{
  "n_layer": 10,
  "norm": "rmsnorm",
  "lr": 0.00413,
  "beta1": 0.95
}
Below are experts of layer 5 (counted from 0) of a mixture-of-experts language model. Rows are named router (the router's row for the expert), up (a neuron's input weights, with its number) and show model dimensions 0-191. Each number is 128 + 24 x the weight over its row's rms, rounded and kept within 0 to 255. Numbers have three digits each.
After each expert's rows: "gets" lists some tokens that make up at least twice as much of what it gets as of all text. This comes from a sample of Wikipedia text that the model never trained on. Tokens count by the router's weight.

# expert 25
router:099105160163174156113156124185137124144106108187097113115142123132109140108136146164161139100115157109128138102094122152164157128092161148168091122126131119099131092104114118179135110105128131093128123132089171093122162121123115123163150116169112086153116132135135101132149113110159112163124101139180115179140137146136161094152134135121122144147136116117104154145093124168112136143153160156094122098113113097141166143121168117106120134149145130166155110153120154167074143178082105106121111120101122129126143111124120134123130163133104143123108152160123085088122128158151103108
up1:150131138141145128144121157109138119135132160110085098102098098117077146146111112133126123159095140065161185140147098126109107141103135097120131103150121112173134155148170133162165153116135109127144117058123137141150104098112114137104126143140161125087144130129113113149113169079173138113143149104112174146137109132119097117120133116083152151159135139148120091142139112134113139095091120131131147121138137082121163132131126161128161163115105122087144164127110126132174109126140163149112192121147128159134148116107133113122088137121175128119126187095093165127145125135131144182
up2:127135120128116120120158160134147132104121143153192113116085114179150108121149125092082101182135114151128136106127140192123134133101116088129088137114118139129169148150094157084140154150104105105136155123099128128171099126112095134159150081114151154122148120102143138148124127139092130136107116121119128124086123144131137149170131116139132118102143121139091134120140204122100127177087138159129117123111103183105132143151106122151119157146123165120143101105144165115152139130129127098167074132147130113120143116173158149079119121166137132106100112102145187127126124142117089135
up3:136134158113138100108169124171117097151120178132102111154207139116147102109141134154123135135121161127136150137152123110127179127116151091122135115129142149117142111177114129145149137124108066109093118148122175165093133084111128150124102151105137101146121133117082086188130174132095103138137128132120136168159108098127078130115132124128131133107123114136121095120077115100155130134146077130133144142105166145141130123111101136110086129122140162129140076142093149117128130134141189126149100181124108123126114128138132140186146130120143118114112188151159115138122096135096132120
gets: " the", " and", " to", " in", " on", " at"

# expert 27
router:119108202168128164169095134104055139154099153177112142117181118188134097123133115100175116146096075122134118147123111163119129124123141139149114153115132134115140077126138110119143129123144158159151133120117137113136126115097133131154118151211104089100117153154151127138144102087131179125116105113142131129097130116138128122136135111113107134130095099141173121114155108137157133149120165126089134086116152130136078154144169111139122120165127107113131105178152117130059123142105112109110135133154095147142115139145140149105120130137108154140117161120129109091120134128119133131
up27:143129145093161110122138171119120151151144153140110134108096148121174125125133093128111105167135138136125061083135105116101145093107119131134104106160145124146171141101116134119133144161133128125111194162107144127105156126124131124173117126108142138157141127147121111175144153141177147134100188135151108093105121111155112146127162151148150141172149074132127121103137102117143086169183172139123132113087121099121159151142106120140123149102128124193133147105164160126149115117122092111103126093109109124097128126162130134120091094132150129145135108108141151069113101147158105120
up28:122112151177125129100105110136096148144136077124115147122109112077129146122135134074140124153155112113146152141122135156127135173116099155117100127133145139143152160108148104109117131173151155140137138098123135118102116100147120113121150163120088123133072182087154135149124149103127113142104145127067137166173132094155108089090105174128092116131122145091117111133108111141132122142130118136111146117150125127107121091144121115153105054124117123150156133136138133103075143109118119153091113177133149097158148123139131191154165150133076126124138100118095137153124147166081126121
up29:114121130131095111160107145151102097143115117080110136116146084090128146138107159200126096167136077119120098153182109110157114089138141110111106167066090103090072137114122152118136131142127125118121115144161147116141137129101102127094081131106091144142128151091153161162115168169156112135151139162110143151102139107177135173155135110157096118140101081134137149123100140164150106146146132130131117103162099086155120134139155168147149149151122128106109117146113125121114148133149126147139114133111121150136161165150129172126111114131108125128098127119113107111157130153138135170
gets: ".", " and", ",", " of", " that", " with"

# expert 32
router:147116170159115158142116127113074158148135156155109116163157092145179115116109111114176121157075118109122155128089090144107139160146113141116129092100145110148127130103119102141176106147160118140143112102125109121121157109108099116141159140176160120127081121141105138106138128117169190141118139133080141107106142144168138101138109100147165119115121115127154109115157145131123159156158161097131154148154138127114139147098162134108078164157140130159149077127183116125115139132092125145154114134093133167158101091162146120117154155143161139127158120131097127091101115118129111142
up23:206129156154138117116102112153175157108128104110102116111124145132105101134130114133094130108156125093107109114158119168149139134159132136106137118160136108152127141163207121105157127127132084126161171122150118115100124095123111143095174162128155142137143125142122088141122172087109133152144104129131163101134169121107122120110142072114167145148173184126148135121134159115147166119105087140144138155138138139159124134102162122095111160112152082111129115168145167118109148142118167160105104150130135137119115090081123091117120113128120129121152110132115158119155101135169122100
up24:116116104201092168113113152115138091102146143118116085102127145137142051186111138127083125108124124135077135109134110124135088134131133089138107108165145087123120159125166112151088102133150152111129137122141149143141101101152148167110126125196145106094140103131105143128102128111118121168120088108135123099172140094153125126090114125164134099130120098100122118129136159135128152106131160083129135167128137110138152148109132126127139141124117132119068109069178085158143140134152120155160099130125161126137131142128116128150118113111134120133151094135104133115122131142060134139
up25:146120103090152126145150097132100128134117139102116132141129145130110138117076140112090112145130116103113123139112150166174162118128142082129146150143133145122099115116161153134154137154147130117118082126158120129084127152154092135146123140126110122162149144128121138130096073107124145105136149098082142166118143106142114092082114108107128134155106124107167107149160086141120152153128089106114153160143140119162163171129157143095095141171140175074165138135144105129174144159139159175125129122135110165150105147150119098103092099090073122102140149093159106099154102138138098107
gets: " was", " to", ".", " is", " he", "ed"

# expert 17
router:099128127120136155086148131149164106119119154122149152163132097105146096089150142134136141086133128117111126117124112139147142151086158106190115134143151126138126119140102135110083119100181166117168145107132122123135118122116108137104180136147099127092134137096138152131144125118133122154111120137142095166158120134129147121112151186117131132129110135147121187153145163133167141174114163099083110126109164140105079142135167099094105141182148162108143132134083127149089161105097120105137131102147170110163137127153097141107151150160093150162083151148094110120122092111138108117
up0:152127171159107147140155141139130120114093108110125122138114136124130104143151145131138117080159146118138160131126133126114121121108104143098147116099107089181158174098110111147131105108137146148136156117152114137129102170136147086124161101111092134141108126106133149072140123111162165153130065121138134143130161144163163149098145134154113161130140180110144109112148165100087143187149133078135124159124108120135121157099120122128140110151128100088088125104081055150124089092105108139177139112118148149180107112122119099120104122113140125138152118157142128111146097157124156101
up1:092126143166100134115123130122125097123132146094149126118128114088139097099177106105138115186131179113102171106120091132075097119157142139119145087076098140131134133085160128122122148129131124140148127192121107150068086145096146117134126111138124142125137121092154128112113134116113141153130108148111136119113149126147119095093132119133170128130085133071110142174132108102138149171148122069114135150075165129132148145114137124108104064111140141078147106105117109140132109144109147169139147147122161102136140130137125121169136132130094127110169141154121177108110128133098111132
up2:121139146149143148113144134103118092123116169099140151128108111106123111171128119084122142146115125134090057147105141140111161126131114115128100160137148122147152123083147131127135152146141143088137111138082126089070126149182157116132123130142165138095172127132143140116143145126106097082125107077165092099158148166106086126117129156129132143143133134132110156086157107096104129102113134150144102122113145123065129118152145098170153118116110153144084118103168108132189138128111097095119108118130112097130089106119158118132100121162149120126194144125136115087110111143102121139
gets: " and", "'s", " or", " his", "/", "–"

# expert 46
router:139151137124131161098123143094142133136062110112111138135137122111158166128163143147088138128119133163094102110118095087121133092085165090099124154141100158123135150106096150133178138090126159168115114097106156125094134113128129147103127131100141145142172159166104094124077152122116171131100112120135123112094130152164103139167150180132171112100133119139139157111096128122133097109087131093149144134161107127107090154130118129104107163066132112109141147148099144154125128128142088109116092132111102138130128058134116169110101119122140101127116144151122163119116123128111091139
up0:125159138130114114121097124141126114159122139123135102118123138123127127096106193087119125146065166153149133122155123153128178144171136147193120148153114139122107129136148116061105146112156154122092147160141107174124125075152085085136106112129109121118117086102152148133132141125144141091155097162097140135157126089073098153155123149179112106164162114140148122149126086140144112133120119130156101093149118153143129135135101163144119139123112123135110130152154107165124128181168109134115140099135127131132147138100108167131154119110125124126154176153145101102097127126104108173
up1:110135113121075152174108118145123163171129130139145108155102116123164116131071123112131098116055105098150106123177113093117102141117126084139115117161149133094129173088113119099117136122113122172144093126142123101097129101138148104122185116123117150122125060118131159106105137139109129102134096163114147130116086092166114052165114153112129089152110152145110146080108109134131144108130144132161118081130105123160131109115116121143131167117110127163127099108146106149094129097143087145118114138126129130163133109111102142116108096112115140123127146175144146118104145135120146142
up2:155140125134143142085127129133136164173113100114091124080117122112132123091123133168078082133140156099124118138129103151086131142081136128113116110118129099164128141069144127127116143130141100122134159149069161161142136120131136127162113128139150082119155126118165156121122095099163119122171189110132196142165119122100122114096099100177126149098129108133133129123148152131141071138144107141101123115115123093138107129122117129186149137133112111109127128088134134138114140145123148105098145130107196129146080152114145135151148116201141110122120126109116131120132172106115146119
gets: "19", "20", " ", "18", "17", "16"

# expert 20
router:158150116175135159111082099076118146148071115115123096112083137113169137128138141161123100130154105171076141117133121130122139108065152108119158098106157144137131122135115132150173148108114134119115138126116082093084139106163144133095137193118105090151155164149110121158103176145113131097117147120131099126112140135131095134168158113151156134104127129137116173096117161139117118128128145126136086156162085157113130156112101161124159119124143113118098156149137159152144118147152111087130130122135131154163167130144125090169137115140156079123127100118130157125142127138139155105
up0:119165122139101134133171133146136113163141117145113143119111124121161115150114116120101120103138146128119138127067111101140166179117120140146165089132154112094122119150112141121164165147126174108144135098141131158148157068163131123142163165154102089133106117132135145154116123055151130134130154147137147136103145130127136115160154101138147140109159130157159137146122086122135097167111130124137102169062131127134113145105124147130138096110141088131073134159105129159115108135090152087118125103118145151161094122124133159137152176155127112074118094136110120125167095123071100134
up1:133128151141193136080156132113125152119111142131167152160119130105113143171130154147117107176109116129137144092184143128099154098100123159134079153135099111137092095088171152137111142152110143130132132137077097157132132107182153116133121113107165115164121157138114144147146145142155130128058104091146111126152093154151142125115102151166116123130126128112140124152116129113140145107100135167134122119161163171089155117152140118143110149128143087098141144127118106131138145115128089122113157113140126139088109130108076140152142076115168108114178133125145171135098164143151126143
up2:149139126153125148173142112077107131125136110144143096118148139109111127167144138123168131153133127106141086101146103119159170124131116170126119171154109142149087130126133116078149123127143074116106130121134163164137148160126104149152113118126113144116134111128124110182145055118127156110121139118141074124144129091070107132135126124156149141134073099134104128129113119148147155108136112144146147141105125097117150107077108130120121109150062113119153148161112148115134140167176118121137163125134150145153162089095074073162161139130130106115112084129107105139111108111107151111
gets: " ", "1", "2", "20", "0", "4"

# expert 37
router:154140110186144143151120123145123105063117133146095081050115163107096122150143116120120112117103166143134141067159109147121142119166128148144158081139139101126125120138131095175140104133118121110109120179121097159118155120148123117117180114109119129100070144157121135085147079126145103125125143160121125089097154138119100109142150132126165135124125153135083118112169153105116125095117128130120125174098135132170120115104141157130110160112152130082112107124127122153144103093119153155150154174130180139157143163149120118159142117125139115124126139080125122139112117109103127112
up0:148131115154126168140124085106106133128112126120113111136100155145143134169138144121122147154142091171155138113111129089103112130125122112128111143100135127152131109156082110153096118146123111130164136113129161108082154182107148085125092067116104101120142138138108108167130149115074132117109130154130156163130127159087160153178149116128107119087124122090079143132129101102109128140113114149103096132146171146123119142094138140130190154175100078146081122152088124145132110131174128094113097139116135121088168147148137140154133158178111107128121135138152102139112118153122164137
up1:138127135094134147132153176145119064125134146140142116090137144132112128114135137107140100145105121162101116095141123108165112138144117074147144125175102144114145072112161134114131174092129162106150142133153135109175122136109139115146117108151127163150079120144103203134152106118140114100145133139138169137138105109156096161133118129101147144143080146125127093081156138176124119160101103123129127110134105151126104131160160104159141132140123097083137106142130071117121115131107165157096145158118103111156135152129099129141161104189139126111134153122084101169121101137131161152
up2:136121093141138130140102135094104146145138133135115136096118194131171143165164104144108111138138203123103092096119126121116173108136086121119139130138124105079139123121129087101090126148126112158086133137112115135097124136105141133128132132137084139121118148118133115145101114165124119117098160170126106125088137108124113164154132135150141122157076077091123099132141109146123150128104100134160145131106137105130167103138119133123105109085118124151126151099152146132169112123127101077130135081115154148140164137100079153139101097149100113097075107094122131153098126201129126095
gets: " |", "\n", " for", " League", " York", " B"

# expert 49
router:119159148129131152090164156145116138170154109131109173122120128083102086129133149115124127130159126176116141135120144118162092129119139133131131141146171127152140130163130095095157116153152174129120142136176168134127120137105059137141109172102109143119108137099104112125128086163103147096163124117141134111182094142149158134110112127160120131116098151123113114152127121130133094126092101140116107128141148153119112152108125179071137110108107135101142155137136110076104169123116154103139174168192146131148149068090149131155075137125117121142110123114114124154107135144122138095
up0:116165121108105087107187105134102101087145140120073131161104100157123102133118132102133164155126144139114092117141110104128149115096116142156139167135101122135145119135103136106104105181140150081139167143120098158150119150130146096124194121130124141192183124179136157113113112114121100143163150124145184130119119127130145119086118111164182128103136149129129150143122160135128140154132130107124121145096133150094114131159118099129127099106157133150153103145084137146114153112101119152147112094127145113158164148133119085145186106141092125165150126163120106134116115147136097144
up1:117169164104121158121214136126101140146132126124110176154156093153118158129129124179138151129134124147158140136144109089149130099118114140129145100130101147152145145107148150151149154114146152118134077099127158141164131137116132100127146118132125151124160153096122102100100154149134131116117138132152161145180118113163094133137133127196127106095103108122180093083199094069115159130108125140151144076090128133111108150134134128142088120160105161143145103151162127103142117112106095120118131120152108134113152122086098106108131127138111123120154129150151115158159128117120141094
up2:164142139096164092146164147107107106141146163144117116099112123135121148107142147111148116114135082137105128162141161140167074153174127097148095167147144130129094159111134145130115154113154122171161101149105128108117082152081170121117114118125164109136132088120124147174122080131164122073132143141126155150153109107081169146131131124043125105133109111131127129137101161133078118144091112127165139082154142138158162119103110137146138112111118113126106117132097119122152127100143157115118168100159104129146112122141163124126132113167118124106133138094094081115138128157122124127
gets: ".\n\n", "\n\n", "==", ".", " |\n\n", " |\n"

# expert 18
router:151125149107118151127122143117132107131076146139123153121133138073136099153139183145134155129101129159113121105123103145154123121154073135134140109088120128099098091137130113109092157107160136147117093119136141158150147102117155113135105140128130137182095150173113152087095152114138119123168100079099150104149111106164072150122177119158118141138141147152136129115174102150105126091120139149102134151115127143091116112173131100140112069126135117117135155140138137102112084128108110109104147132134091175107106168082149086133116111121101136104155101128159142109147124145151186125
up9:134147129139133117140134112101103119116116143112087130140144103114104136185120162186150140114139141135127054100154129131086119152117111148091125123118123104126084118070108119142088130137088181120134156177155114124135104131151096078185154127140088153156146204140138176129119116156082145138138092161132101119172144148167099144140152134142123102159156150127139143138140061118141152122106101135109142133138112152135124133147142151090119101114137124154131123102144132156131105161106117129133136124108128108110124110109110137104143120092106124149122164110130087111150103133086134148
up10:145133125136110103092175075069113124139105162111111167158145112116131127101156125140086160093137124123135119121120104140162079162127114109139154152092146139116134149161109098154133122126134098152135123169131142135108121138122133152086124106121105133136166079147163177124144136097134104157116080127105146139110171139152152141134133112104048143125146091113134150132166124154093092110128153143151135114112104120126128147155125114082134135175137157085123125140105138115042126124107139116156096115119133111115128130102161102161130162148093141145116136147158146152142110134100106160
up11:135122101121116089134112128119105140094104155105132135138147144165106160140142106145160140118120102064155123117100168129144094106137126117113132112137130144129143133167073133142155136146102099130124142128149140125129128116091126155146154118114134154113104162106128119163139132154101139080101126089104153184160144145141133153145125168158120086128128072146109181165146100209113154133119095153154075152154110116128081109129142093097160129110131110121145135104151115163110107115140144098158132127136157159117146141091060105107135097132132125137162151137166116140104154114163124139
gets: " |", ",", "|", ";", " that", "),"

# expert 47
router:111151152117116114100131111139101129112109168186138163126105119099134139115117150093106134081133126170118166175102136069166133157153069099130082169138105113098083095136111108123116113163140142134141115089130129114142130116121102114114142110125135171114090154164106136096110147112141121154123150103117121084161148107133103138114142127121116170077094154146166119135164102146081105124117128148125137161119103132111122129146104099118129074134113152137143136135120099097125075127088128115143084158090132154157097101126122083125143153152117122146086124142104082118153124119131138132
up5:118145120142168100204135131144127094125157104109163103073134152135108139093126140080134100147139125130138174102116130118114078154142098126163120132119139084165124126089182101161138102136112123175148108183142105107153084119131146169147149114155151128119102094127133142137146085130153125129128101149135122112126112134118119118102121109098111088143102175101117126104146143110134143149072100123123133116131100143144143143104142158106113121136133112088129109115115105127096137085124148136131098110126159136156123122095133126148164118147143119134104147099077080146124130132075171073
up6:138137136107075151123162128119157151155169110156125142100101095132078098123118137092101121123119144102140135107140142115134132135141129121106126115093088103099119132122140125169110115144127108112105177136147154126109138108067171172121109075104116140099162083119105087141095115104097126150125073140122135141152102089128149103158129102163117146132129142116131151130130133137120149149127091157113165146093115147147145094111125118097147168137171145081117131131161147090155129100121133092168145151131183113129123157160087123125124118142146130111123203128140106158156137098140154094
up7:118152158122116133155156112101121113116111154158159132126111157140114111171107090089119121124094168108143148140096144106136137126146139160086152080123137119127159139128147175117136119128137147117160107079132138156205100185139141152141145131157126174105126118118146132103165122152066141118095140141124136132149101163124096139117132071143111072159097188130123135098108143136129134134071128113137093119155140155130110172133101124190138148105101104144126130123130123132099131081141136098152138126142122144142159125105107094104126109138114123130160107149148131141111109110112083091
gets: " |", "|", " \"", " The", " (", "-"

# expert 45
router:173093150126140136170160115157143099145096162130123159101138162139144088140145091102119126143125068138128109120117089163119164128144112134139166145145160146089115084152140122119135163119150142172140124124137106151147122117160149121142079148149137116132073147138132102127144125145148145123162158129185158119116106076128114150125144099107101156171085106151122103110138114138180079167171163144087126139094143133108114135162105121157120106136120134136134151125164110128100120157100135138123162117143072143133111163138188109108100136142133137141142138135163145089117111141108139136
up4:130145106134101117108153135136147104194129149097099169083085125096135114136096153094127124135118148144137092135092151108146129139114102072136143116099148128130122121098105128106112146125115098131152101162122154138159108117188158176171156159149099144099116181116139118106096119111108122096107137134096142151084100083129147093196134145132104129089137110141137128127139148150083110167095129130102088125145121115120110125146181140125135133120128159141154103099158177138142142136146125106107117129100108106120154154143071157129154149115113128115146134112092141141137100145121146172
up5:110141156126125126121126143096133128145121157136148162156124122093134156152121143162130140118115133152143135144124103126087142166140135170140112136128087091116170121081120130085111114114106172115146125148128170111171121075172134091125156163072127097125119096090108114131110181152090144149123165166136118157127145105116126130119143156111123119116105160129127133142091164077118116111109111196132085111139146155101149156151147126155192128148153113142107106123143151124142140155114155139138110181140125112114159128077094156099113128106155141147160128126103179133121105104105112146
up6:087122136115169071193182134126091118123130138127154191124128143165109124108127096065139172122120128129106110148132140054141058163144105115144111160120129129143159127164149106121142152148142083145163095140107138108174133151127144110153115134141119121113146135113121140131117137128146114144146132134166139116124131136100173115105115144139174111109139129104113128176135157150142158145078117134120115114112131097115170111152131155145135134112131123153111138164143192135160099125134115120106135147130112127125152132131093096096133140140155123103132125152157136112157115140101197149
gets: ",", ".", " and", ";", "),", ":"

# expert 6
router:141122089106126081073135122136115181114170135107106103189098142106103104142100112158122144090127135128132124144119131153126112161121117123131125140126135165110134113143111111118117153162172158154122114123140117113166090141086135090110121155111118103126180107074150100110148099107093127120152154135144161111121144127145153157114114128134150136122159088113073094092100150120091116116162092127167174125170128118140084116114149133107122140126140127140112116093146127156121117093162109134126117074153142158099114156131088189141126114165127091107143131139130095108135081105136114141
up8:112122151115133091114086163166114161136111165102064098123140111144135125154122135127116117172114119071126129162095139151117112149115122161094106169156119090125167093110081152103122126135127146125124116110144148093123129115124144099107125126126131130124090110106145118068152133143121147154079105110147118138134103153147121106121178139118135123136165136103126132165122127176148136107110113121110102143107146155124168175135092139126159140140175147190182108186110119098165118117105110110086128114155082108133112123100132127146147091107118133123084139114165155153137141128133126101
up9:105102102122166169131058129101088100105152138141138147125117135157099153167112085082112131107142129117103123119153190151125104131168106116117112148139144166106144146120135142120145150185111106114133117175099145134076160141100156137080126144107107113132147127128112145101115104089104142134149144138134103149113135127108163143096100122116168175157150156179138138151143117146133178128091116125151095147110152165144122090131141116174161120140114120134132135077133150133110114110174148130132116108135144075098124106143132114086112124159113171151146154103107104143145114124146132130
up10:164131173153135139169112161115106160125150167142141135126132124086155131152136098153123116108108115138170134139141108161120123136106099103138134129125144183149110135158173135102136135119123091134127126079098093142143065173161121106130105128154131118132158133162148159091122191093091096131145077161155088134113095117127114134161100080137128123151125125125154112103112113140115111138124117144097103096132170098131130114149172118144159194130124099134138126109119132142104128142192110140128113165118110168151107122142102159150121111120149145126148138093114098138133141172145145090
gets: " K", " S", " C", " D", " R", " B"

# expert 57
router:146137150125143125099140119123151146121140167140151115132103132084125131170136144147091161155100121126131148093126128145108159133134085132169106107127108075125107102105114117154068138141145136111150114141124132136119142132196162091159139137121131152120091111171119138107129159150115098155160169119112097154123097139138095074184112064127119161179134103154109164123168127141087102135144165153060143158134091105151154124132122159147121110108117150130120149120163125128102106140121130125119114152130142140148112112089153137105128149119131129131173094118098136105161082110132141099
up5:139140101131121137154123147136136131181101177105133121103143120128112152117160163170111108122160120092176162136101147128099151180107152096172139124141160142143085114144118159150163149175124090109085133091109154142097136149135111117173072097114097146134150100119158127131164118149165170123162149151136129155153111121091112111096096133103176098159124108136135140143119078128112129138102158150133152101144155151122138171153115150126109119160100096162154110100139133186114127133147135104099135127119135132107100132116130116149148122131133119144163104134131143107135145095147171176
up6:159138117161118094155137120144125158205117091100127079139141103145140111159134122116175137165131146112145165116141148106090177182116158101158148122117135139094099134119152118134125149123121123137121153115120131130101112169162150084168192126133104159138156101123143150113128124109110153136112092114139128118113110115139145138165156148146153109107183061090104128167147070099130100117121139113120160111123107100118140128148143125159109131125127126160087119114069122118145100155142106083118151113127128135150127137163121120147143086164125125126146115119159104144117154133094149160
up7:133133100113158168156144120129133156110133109115131119113167129127133195136171124145130138109089137086137128109132077156184115072135131128137120138178135128145120144155103080172169118135156104132103127082124134105161122171112094132137163107135140164079081109127079141141115149147171132141161161113079152104117146173131146110117154105148178144106131131143139156159156163128109126106128125142119136136131119118109120118111156124098138139102108153123118112225148116154106165142104129132138136135128156156112144128098113123092125116120124118113095123142160162101128146133129126126
gets: " |", " the", ";", "|", " The", "The"

# expert 48
router:145106115086139117143114129126108101173105122103161153156122149121147108075192146112084130104122168144116165097107105102136139129139133099098145130095156186123167075131083138162187128105104110127112130124108110125144119137139143138126102175104175123126131125135119091118148160115113133125153121113134108123160146129150128169133158162155154150109109147129137138090102136115121100123107115122149098153132139117100144150098085096123148150136126159143130133165071143125173128120094075109177128111142108152093126106179116097134100137104180115142114147120149104116135140154109122130
up4:158111162111134146102112110130090117114107168109158143162120145137135139110113145117129083147123134085141143142090100114147128134113131111105105135090147139145099151155102152153107163132118131134147120083142146113143089117141144117116110133138162104057121093095117125117141139138108136114108147099180158097160140139176066143135136153046153126151172099159141132119101107140116142125129159158185140158102182167149132088139133125167088127167157127120151102109100144160138144116102141138089141128151140129168141124115140133115130092128142143127129141157145140105133156159090116158
up5:150137163154161074140151153082104150181135131130129128104120144158141117154135150111133134162155171093142173138145167140186163092104125125106129116111170156131132174150128170132149128129104074143166136098122091166138152176121185093185104108084099150126111138115127090124132129149106158101115121133118104130123097102112105128083114138147119157129140127077137122126141134129109121118176128118155113109120120167090143131119110092141130160139149151102127142138116141152139139099150167111113160113124123149097131135186131121135148107140136131141122152098139105130148180125118155135
up6:161134129117108074108107127141099112130134134157091141072137122174129113144101123138122173114141127080121147127123127126167138198122144119142134131169134130181111105118142131129143124146142129121100114093134111120142110160155110141136104150134123128135110154095107114123131132107131120143173123142168098110100160178111094109166135096089180132119109058139161116148188107138144137091101160065119153127116137110120119081160131172142149097115087140111157108129138117118138120180108171160159111159129133171138126114113138108133114170106157139128138138095147137123145138107144118124
gets: " ", "19", ",", " September", "20", " August"

# expert 28
router:118117129143177122123106122105126103124133084111143144142088167135084129162156153117113141166176122133106131130138102107116102157130128146144119146123123161192120106153169124106133161091150149155166119132115120165119075112170129126129105122131114138130158131107183169140095169112141135114142123113163091130125096140082141133140115137130113114170096135108148109122127085111127162150140115125105139115141140103177129126138153125065143150141075089125116126097122098151138108159143089121133171093123099129074135155136132093123169078114145154123133136168133105106098127150156126156
up4:128153145125137097146157117117125112086105124101133138095145106138140132128118101120145116130136167097099128162124176087123112126127115112097123103128153130066135142121133111090152161153090132120153116128117080080112142092131108104101140092157094142110157105156123117118121112120143124122117067121155113164130119134097132109157082138159094104189139144074133058166118132090189159150146118126127146138140119132097166102122104126134123117143094149146093139124151076125092150124131128135125145160124133114115138156120169141167094127123108131119167146166133079112132122144174135139
up5:120137116157132111121131161122096101085095125138116122117141114075112165121146141126154133158146115098081102157111132145133125110158125147124141083157122109135143104152160157118097152105132158085114124107114114121149092118161081144140122117166137115146145160114109116202127152163155124097140158139123106167105142112155170189122076108123127148136132141157135107153132130086101142116140130105138115158120056128121071127131116102132138123089132110120091131125144113105111096088128127126114111147189108112118179107112133141136160142119137138103122151128069133169145149140145115095
up6:154141124136096118092132132110137153123128170139124119129120118134124102098161157142115127136134127105108148106115089140124167129136140143153121059130107108123170105123111122152164138130145103108121168118124096108161134115132149097132171136129152112132114132197122155136087150114083164121152166097147131140119069103145137102083142154149163159130125160145150145128115212116140176122146113137132066121122151163098123113133141151119077121151132122092100144118134113132159117129153172152079144129089158133160137137096106130114157130130116136105153136139152084126180145098109138117
gets: ",", " and", " his", "al", "ic", "an"

# expert 23
router:144133120161165140127126097144154124156114131162113134105110146117127148132194119171107139103135135086120116096102144082108136176149135152123143097108131127101116113080071100131100081102106127083111138111109163146135164133104124103165125112105119105180117138184125125092147116099138099129096129142131144142149121133119139148145151165108096144123115129120096111158088154122101106107145146138104122154143140151152159144113113135126145140114122096132069138149072141111171133147081101113134114148116105113068129124129131126124132177106114105115113150172138076167125114161158118120
up1:150142160139086129098138138142116102151170086134109110133154092141148098094131149162117114139102114184122095107098158091115129159129123120102095124109107124093157142093118082084167159144168114140129128113082121162135132080117085086127164157137124149153112160120116147116110169108126126130128134130122125167095124119115098128155100122122119138105150108137154138104133158150151191130183139116105132140123159131135121090148144119111120129136154141147169129132124165134111183094132149123130107117099127135113132107166123123093121117128170125106146188155104170108128103091123083159
up2:113139096107104095159144077118095125137152119134078118119149125145102108178153115106167201124161137115099165171102091197116107179135140131114121120135136146093137112104166138116120122125164132116152108119137121153157128165150085137164157096116114162129137116149140105131115160106114126163193118154110154085117128178142096156108152115123107137156107128142121096108143120132130120137131147117131121165151087140151179119130143118142125108127111147144138112105152123134147131151106104150142122099134147098174091130127181099136152139123132107147170142109102089159131114128096137133
up3:145141105161112141104151158125128133123150143109166168142162133134159145106141125138089170134117129112123102099182144131150145127128156141095107118152142147127158129136099133106124098142184136117109197106104126126090166121141125112165075128102142118172177137137173138099173121134142140134129113079134121180151163140093131107148160154133151108147135088161121162122138117136128105154133143109148124094153143128159103083138093129120169103100165180150105135115066171116142144164138132115114129144131144162106106132137122104161153156129101133117097126158144146134112136129133092162
gets: " ", " in", "–", " at", " the", " on"

# expert 13
router:166123147124145128109107177126156144118163119116108126133147130107100124153105120122120139121167153097103128153081148127127120134116140169106106166144119123095120159096119156145113104104078179108087134126090135135126120149106132090097093139138152095123128136133109121116135131139153096153072143112141112161120142161123092151138131168166115108129157118127080146138122070110096125110101087147148135119113104145159165167155123140158136116139121088130110116152117140103141124137149122104121125154144107109048146118144088125165126159084113148108088155119164118174143102153139154185
up0:137120146110130130122113127102097097142143117096147104167077121155119161142116173101090136127095144115131102134127129073102105125166110138166133134134109132123112152121151145126145150111081156094140098130073084104138151099084132101151067128126138132122111138142123103157139071149120144132145102114176130154064092077112101155084139130127110089148149101082130134125130112122113120098107130105134115141115132129131128104139194083104131124143111116114168059110158107127138141111106072143154137126140137151095133133123111129127143121150113130123135112125065119119142142120139106109
up1:123149148103149125138072131104144098149139128160114150124154121169145121082105107113131089101148091112096139150141080133140128148123103123153153104140178122102108137101155125139145114132085116135127168092104101083100125140126111149098186118125173111136078131115103118118093149098086146159142146116158130120119097119105114115102140092070132094140118119106114107168181127167159110129127121099160086106156110124141117171116120133114132141116131145137113162084107146120106101113144111128091112122104134135112066104178148100132136154140101119119142160154141101106142139173116124144
up2:114122110176137145085156133116155149123111138175124137154138102081136114151133101136160105171145122137157112094126152137089131129063103121136154119131137156120144097157154132151141167123102118134148155143090092149146141155130131115135174080170116108095129081144152136119181098139137105150083115123151130111106181116131105140112147139104127091123113119108144136096139123132147112122109125137163184109139152109130178108124116082128059092122109118126128100112131135123138120105136081097097139110149150141133098071150138109108117140129082124106105124118163126145099156148137130174
gets: " of", " in", " on", " In", "In", " for"